Weights of a small mixture-of-experts language model, trained from scratch on English Wikipedia: width 320.
Below are experts of layer 3 (counted from 0) of a mixture-of-experts language model. Rows are named router (the router's row for the expert), down (a neuron's output weights, with its number) and show model dimensions 0-159. Each number is 128 + 32 x the weight over its row's rms, rounded and kept within 0 to 255. Numbers have three digits each.
Before each expert's rows: "comes before" lists some tokens at least twice as common just after its tokens as in all text. This comes from a sample of Wikipedia text that the model never trained on. Tokens count by the router's weight.

# expert 77
comes before: " ", " |", "0", "1", " |\n", "3"
router:103116118141168133141083185208108068131165097093177167098145080160121158158116115172149123089136110109138125164133158118154127143113178126170098114126178155121101108079113108121108036130156151133080114133144102074100105086159159088101129129130132089128170132178086137105152113110166116186088136164081150160150072158116210152160106146215132073071099144126069103109171140120078125103110090174089110086150089176084108151112162137134116160129160134191111116112098131151206157110108155
down0:144122129137089143076091148133180095095114108152100099144120121128096085164144115133119136132168175099114179174178180160134134084127097165133107118089103131122167141124102116176154090061120144070073104107133156134148122134098183098185115154140094140087129183170114076131142133141074143078169033157146134143132102076113160113092141162128151099193203167149130139110177161103093125144148127153139093105095150133149092133129129143143044081144129086138161171151140070139177124147141112
down1:124085121162145159075164193068131146127185129124162089101156102144083154130147115133128104155156124169165112141149223116132061093128109130166165086124163119105108129160145109161071114153132187066138157111126114077155116171111155122189112155139128106100165200186102044116154113155152138095123066139140128099115152101154099139079075151120156195115126150167045120161144086054117104083195124129085078146085105106204088121122132118144124164123155118129146163155099069142119140096080138

# expert 119
comes before: "0", "==\n", "′", ":", "==\n\n", "5"
router:109155071074096189094097153142088126181150154134157135101114088170180105087092174173127145089101079170086174131136157146159099139113160135133097100113114129161115131138133128131116084145068091120122118128116104106134151080116182165086152076147144081139168121111111101147177156172154151069142060142171116083157118099082136138162167101115130165097098130131112117161135115081150068081165133120160115138094136147104167136121131133157084070146172124112141125126091126159100131110149089
down0:088134126116120161205163122092168119138108155126122138136162146139121150094160101086156136131094156120170114035128136098165120126110123137097103112157164092171086165133168136154140162133127147130085120150129108129131095130172134131091104123072127116091093108119169125144116139103103120124202166178102126159115168090102080143192095143168145139068123101119131058127191118119095094130124111132094129114135107168103086122045094035080124101107126143138129026174111088121115121168124135
down1:132157102087146066092158175119155130155146104109096191112117127151142140149112115101052085113112064175056137171121066125097109141135130193080169138178114121098149125095109144112143152140169080100059180173132134133139114113143106081108147188148131138128212185156141155133145153142161118120155123145091101139116093106160107122113181085145138120137113151072147052075135118192136084099163150122134169126136141096153057092141122177160079112183118146151164126113070141148132118155202128

# expert 68
comes before: " \"", " the", ":", " was", " he", " is"
router:118085170109109110111085166122183156182144173164171115098094121137174114113106128092139198100090145150124152130080178110145138127112111145060155073098068142124121115138167095179108090147116149071119157073048143139144099092158137125076147145143161134092088140109111135086123185177176078166109127119144102128126113097159115093131085091151154159154133141128114179146097085089087110151137113064179100200139143098113164098174103064150134124152116185131106154134153115072122176082154100
down0:152141113121119087073106165150115146142104152106136124083130091094127067113131136134111150137061148115104073116113179147094097119084142132151154152113138134080067144141122118139141126133084175133166114127136140158158105155133092130197196101096147124098144144112064142146153178129126083059122148144141117106119116167176139116119175069087150184080132160131164150119127141104147108134156114091135094171096113176122149187095184115104145093111150153116150204143153214150104153065181150
down1:102159104096097157145056139147149077093116110157102125103153102152121163092164094144092147087184066142151125157117150168134090114127115096105113165121118169129148141145142121053158039198114072114090108171102138089157139160119150095132093124124115109104172113135129127153161086133075151168144122143146139099141067157118101115104156171181170166183132129143103113139136110162068151127133094130066131115090153141092110096103131171108103198089078170142079134160104186126135117189153169

# expert 93
comes before: "\n", " |", ":", " (", "\n\n", " =\n\n"
router:113144110096130137102158185184106124158128120091136096166151065076087117098084139150127160176156179133100146174105177131090072146142169131175150129105165093085123136131079133155134083069158173145179177170152124143087103097100143128115153119099161097142144133187150116140127137138128109091144102147178092116154053107104168122088135123141163080122122122181073131128186147124125149096085120156102156146164139158149173112127184111107102115147167126188149157093097136131143155119090130
down0:176122082108120138172172087083125115136151061140155117168139087098117081121120128179195173136125160158074119055172135115163090165112156190141110147182157105077114169152139112108135112116154141119110169109136094084140101157147068097153071128086080108097082129061118117129110199148109128130157098133149143133108101110153127159143155128097114172110198112182103079077129104102118108130051116157109140166088170161109114157151141166093119148157147119174152127110153122085084113085143145
down1:150162174119120122154095160163137148108159138142097099081158094152094139188123121095149169112143139140170087160101129115123100148138144174159166098187108209139137093102144109106168127145107147142135125119104104103124126155139157066133127093127167145099165118142087133145137045182132131172103188144146139131155172136092061141076120127227136149138155132148114142206146059147122127152134090141155099150111139073130110120116103129071159144119146105203125095114107180113114081160093129

# expert 60
comes before: " the", " ", " a", " his", " birth", " UTC"
router:146151107158080209095157074122162152134160175154107133113127116125137131115120112081134126138138169118148105131113152134117065148126121097161102108082160131150124122154133177042169122167153148144156189160137098114124133114142189123074089164124144120140077163088084121209078166168121119057143095125155083119137079109143091148153137110113113092121166091156116194147151098120107155144130135077147090142120089121129159117139146157123156144149083100136114175193110163073094087138115119
down0:194159086130127157129103140084136166137182112166122108128089084128112105135119149121153111125095133191131063098096113134121156122040165187111116185141125077127159193116200133134123117121097143129100115128162139140064108100069072054132106132117104163157155116147150165090092114123136075129112147139124116144137181161105143170152127070080085077132083124099125111165129119066107147109100136127161096169108110111178113178093132076130173132064151129137217154161120101142121111067093090
down1:167082138174149098127103123093135080131129145189118103116109137190120178155109123182163101153113150089125158123119145159138114084128121130163084051104180135137147072114142160118065162161104153112168115142135088086081120125189098165142071129079168173144148168159115147076134137039096161155070099084092124122161098146127186162103123129165067157098132151163128096176190146121160144146096096136068138123142103141198160131133089059169081157116092145159149127145156169162183150126156127

# expert 21
comes before: "0", "9", "8", ".", "5", "–"
router:094115104129146106119067182196121101135192121094138150085131074150132123115104123128123145104149116064175132143168181117161143137135181154174131105081148188149108106075105144159141029130100157114142094130157108068079147077179134070102157120128157074160121093124097151138122140129143120159073164177125137143167067113149205156130139104188142079123139149141070104152158151069073135105117073144085135114159116165078136176105121130128094136128141125176097144115078152144189174118154189
down0:134086110095191149172146214129153220176088077128207157101105172086126097141069095119109128120154145085103160137090141066132094163166114119161083143100129137099092153125136133121116159131101114192121130084124194090115103153104122137165157113116120114118101154084107129114129123138107167108172121149111108138081061143121111143063106125099110141139125114062140144126091153144199146116065164106134137156172155125142122092123106070113127158151203131146128117157151038184162080070153079
down1:122121154097135152112138129100131133077055178116094139143111143102140175111125096137085140124099131146131186106160121115117147099139127118140160085130098144094131140142168104148163181150139144116146121147152078151085140137138112150116083063139125146145111086134146144172135103144112154165175144144104106112165170180042108100119174203147164176153118128019135146206095099141133131143128101137135135088127117130060115086192140024109151171148141092090119166137113031097078119147055143

# expert 37
comes before: "1", ".", "5", "3", "4", "2"
router:109178087126076128130122084123147152139161130116173121100122134113042134171116076128183107144113124075128138105115168166151162098107175188146139075132120141152108108082130107120115135144095112094132140125127070092129202109090183198141137147099102119112142096091078089094083132108100164119131153137090151060130135121123146116147125123166173113173123111158134143069094156095140144186068119134072095165143130084093137134102103170103117116111157151159099167131080140055124163146162070
down4:160080168154092104158134112133089149106074090095089120108126085136148137139137093143182063163136143140162139090172086142126167114068171101088109082087156142135081119080161153114185132197145112116101119079137127114138148085159137114173164183148113084125074012119137094126134098107078148144095117173119068113135147169160109171133140128160132105093119157093132082118174107110167176089192090136112191088072089147126110131149108230143125095108071150049148130128160197169144165117119088
down5:144152158179094137133130153122135120093129124121127174112113137119092162097113126152108141086155141071162122156148078082107108110074116100133147149151107087105156121155152147083139148117109155184128135148169144125140140186132085120060104124077095122198128110105113122149109160072095163135163098116107165140146123198120095124130120150232147109101155151116115147040141123114103091113153137151086126140136222154090182112092177125144100141081142143221165074167071125158102116141093093

# expert 3
comes before: "|", " |", "-", "1", " |\n", "0"
router:104123102133148102120059181198115096157182131074142158072126077155123125134131133115147139097116080085180142149128180115152145124153184143164115074054177165137085071084105113134146025137130179118099124121161095078106158079170147084086174135132155086136132136142070152114151106133133154178107124159117120168153096098129204136140121132196131086087090160141051078146148170079097111103128115161105140090100107150094140154103147124131111141131139110170117135119088130149182148152141185
down0:169115180159085126079102081108084155149183072155119176146151176124115185035213085085170160108130091064123112138146159131141136114124128142084137132158136069151154144162115114077176080116146097144144146125054145059137129136090123103134095106117106112081159106123111133171096091187138165140112141072110153128068159111160093100100105162154113109129114145080113045138105144103090132204108073094121154090093134115095102128104086186130130140090161100159124158109113103159105108135108176
down1:132165131093103181138166171074139120063177076067112191172131169154108139147109141211145079114117160081132136181154089107098098145073135088090130138116173114152185124089102145095127080118125079140148132103182150082118163164089165129108181167137111095125185105140103119136166118124122113084153120150128107126119103091127100155109138165156120133127101137146120122160154195124154124073107124179126142139116133071052156066133182185166171192122127152150155130149151111105144114113066139

# expert 122
comes before: "9", "0", "8", "7", "5", "6"
router:123105099105123106129056190193111102157167127132135152086123085153115091132109156161127151100099087079178172116090208092171164143153203135152126077077161183187100095084131157131125043165108157086112117099156110081118122080117116098114182116143146108128121148099072156154143141099133179164103158135131139129151111147129193147137114109210138074089185133142117100119188183090063176108103110160050127100152116181072161131138117079097089151182163146174108122095127159160168145128168186
down0:119108124137103139150160165091141128143178095170084091185115152054120156124165108106133109094088095152156139166097188093126112180163072180083101122140142123114108104131163074103109163103089177101149123121071176168112086136124067110063186142102155133126160154156169162186131145155181124162114107166120071144164115084168099102180076164092121157113135101120153142116163133220095115117063128108107182118150161132047178086148133114105119136129111132139130075153155159122142136119182138
down1:170127125141118149138150134088161128168132147149082163134088161169148109108121054131099123095141176171150144166099152134138097158149133141067142190150106107070144130136192190084130207132125128169093140123120191126164071193148129129097135150091157144137156086111163088086081117162121164131140109150145124170096148163119063118117121172142122165179149109090170169038105177109113106131106103152094155166133092118145136164121090124097089151170149183108080094088162101098127151141093147

# expert 69
comes before: " |", "–", ".", ",", "0", "9"
router:097135129099154102097059185196126100140184105081127167073115067174101132120120112160111118099133099099154157178142181119160139130141198160189135103085163191126096112077121108161112034147107143114107123120164123068119095077149118093095187091114109082117145098144090133138170136113156161152085163167124123160159107131133213134114111109213131088088124177155077090116155154082070112116119123142116152072147133166078136140092141132116100163119157149182117143107086152153176171131144186
down0:152120093168131101134097210134170095150095156146201134128175117109114138102096145068123163113114104112141196150158061158139132164161113158137109175190149133139201120129125064129131184166118116101126116126158166187228170103107122103132160088121053136103126185121116180139152164100139117167113121139137118183149152147139140174141148113153122094118151093099153119114146150072146167108154102152158129142143116091142131114117178182127189159142069092126186117117103058180123080181132147
down1:097124140174137090128159148122192146116154145148169073137120146058138126081103154131113130139161064109051070131149063143149102073167179159131093090157173113123097110124148107205117106112128162188145132168105143072140093164091101137116119109131140179118165099082116085181131116110113115097159110199126128112169066081140109111078132114140114144118103122183049108064094132097111099121136128094104110138129170168149152119085179145153150132178105097104124117077105148149170113154164148

# expert 73
comes before: "1", "2", "3", "4", " |\n", "5"
router:095132120119167116112053188196142125157186133089158148076114088164121133126094130154125142094139115093176126145138188114172148132153192152153125073074169178158113082074143112137142032159099153112112127131151105081088115068176128112095181112121144087130169126153076133150162096115131147173083152174123135159165093123139196149147133126208144078101119182129060094144151155084079094108104096142091141125136104157081121129085147135118076150116165123175096129095079157137182162125152176
down0:062119108153095088123104140176122126129183089121065068138177079079087139119105149165132146096154116105096161157104175110111094153153131150162130140106130157115104109104104141214000150103137112142112181109145126114142128138137079070081160104046130154113130118119141126140042151162084123185121153163167145171121110128083182125104137146189115076036105102132065120187098136113116171141094167117189182126138161135148130159103105112112163090192135142177148133088130171128120150120115161
down1:137185160116129110157082111089123143123189130132149154113117106122094127095090116113107106107112185166158099164148114159039131117164103173193205150152153126130138160101123137162196193140103111075160130157101084099123134099154107080116139120158162103194137125125071130129185157156129139131139178155127143084119160159157108150100122103091174128121127147132106144089201103155140123144128077132143171137113141178139178169156125147177050133161134129171091117078098139115073101111132067

# expert 20
comes before: " |", "0", "–", " |\n", ";", "."
router:086154131139163107117057185180120076169162105100122155084133074177128135111127150168128150107102085154155131111131130132161118150105197139171148144098177171143103107083141117161111043091140105122069119112154105128074089086159146062117169140130133084111160090154133116106162098119161151144096114159153132148152113106093201158075126120195142069100082168157047094087150176075099147089146122130099164105105123174086100077135149122118062129101180134168123154128098130171120159114113169
down4:141104142124158050133127106160080082120103146161092163086052162132136130105121132071134179163157126126141081120175163170113145138174150116085167145128112111134132118116130134136129068159065188138104074162179127145087021144123132096112135097092153159138134000115119169147143145103162148081119132094103127179149144132151135136125089053146130129121165129189126111120151151144165120098149099134109135121119101098182137123109098092169121125090174129080080120183131189150105128110138145
down5:114057081123124110189098164168140061132102110119108117103135161163110186146176101153069076076110129174151146091075115071141135087137141135081127137153148180133117037149134088047136128151118093111097127146124102118102114147184222156126114141030092194111184156111113141160147155134119147134160143139102132114062140113137111104132139150146141106112136133118093087188151119182159118137131084111114117122134117118187079108058121168117140085154158144133102121141113101145138127144174095

# expert 61
comes before: " |", "–", ",", "%", "\n", ")"
router:115159149100165082124039166189115090130181107071136143071138073151103151141118134181127143112137120093164130176150174131147134148150189142168166088074177193144091094092113131135143054135107170096093124135148093085080119071160136098081158104134174049125157139152107140135146128157159157150092151172117133156165094102129184134142134123221146084112143144155072101111153178112081114128095110161091143106125122169098125121101152109128093147129157157169114149104099158162167161126145185
down0:179132133161142173112130140172131126142127103092083101081119116143092175106165100126111181204185083190145147139135128075113118048134119177137126143128063148123135146061082133150138101116190127134154121141195130130136078119111170133169122162110151154034113109100093072131166163135134106200189151115162136151117123103099124153118130174096181221088100140146137109132112095150134197093108114129136061139070138105129117197086115139091080187093109123071102159121141153088126093109197111
down1:113117129149116111119150154112141151191182145117121116173167075139171134134162112145182192098089132134122105132070167093134098165144140179111119112146149139099121105177114107095118180052161163053161123139088126155116143066112092135127153183114102165077181142114090101051155140096135131065107100126113146230117179124060141104123183159133100136030199114139111154137069172113177104157142080075088097137188156184134132074148126121101140091150103143103097140125060090101096143101157100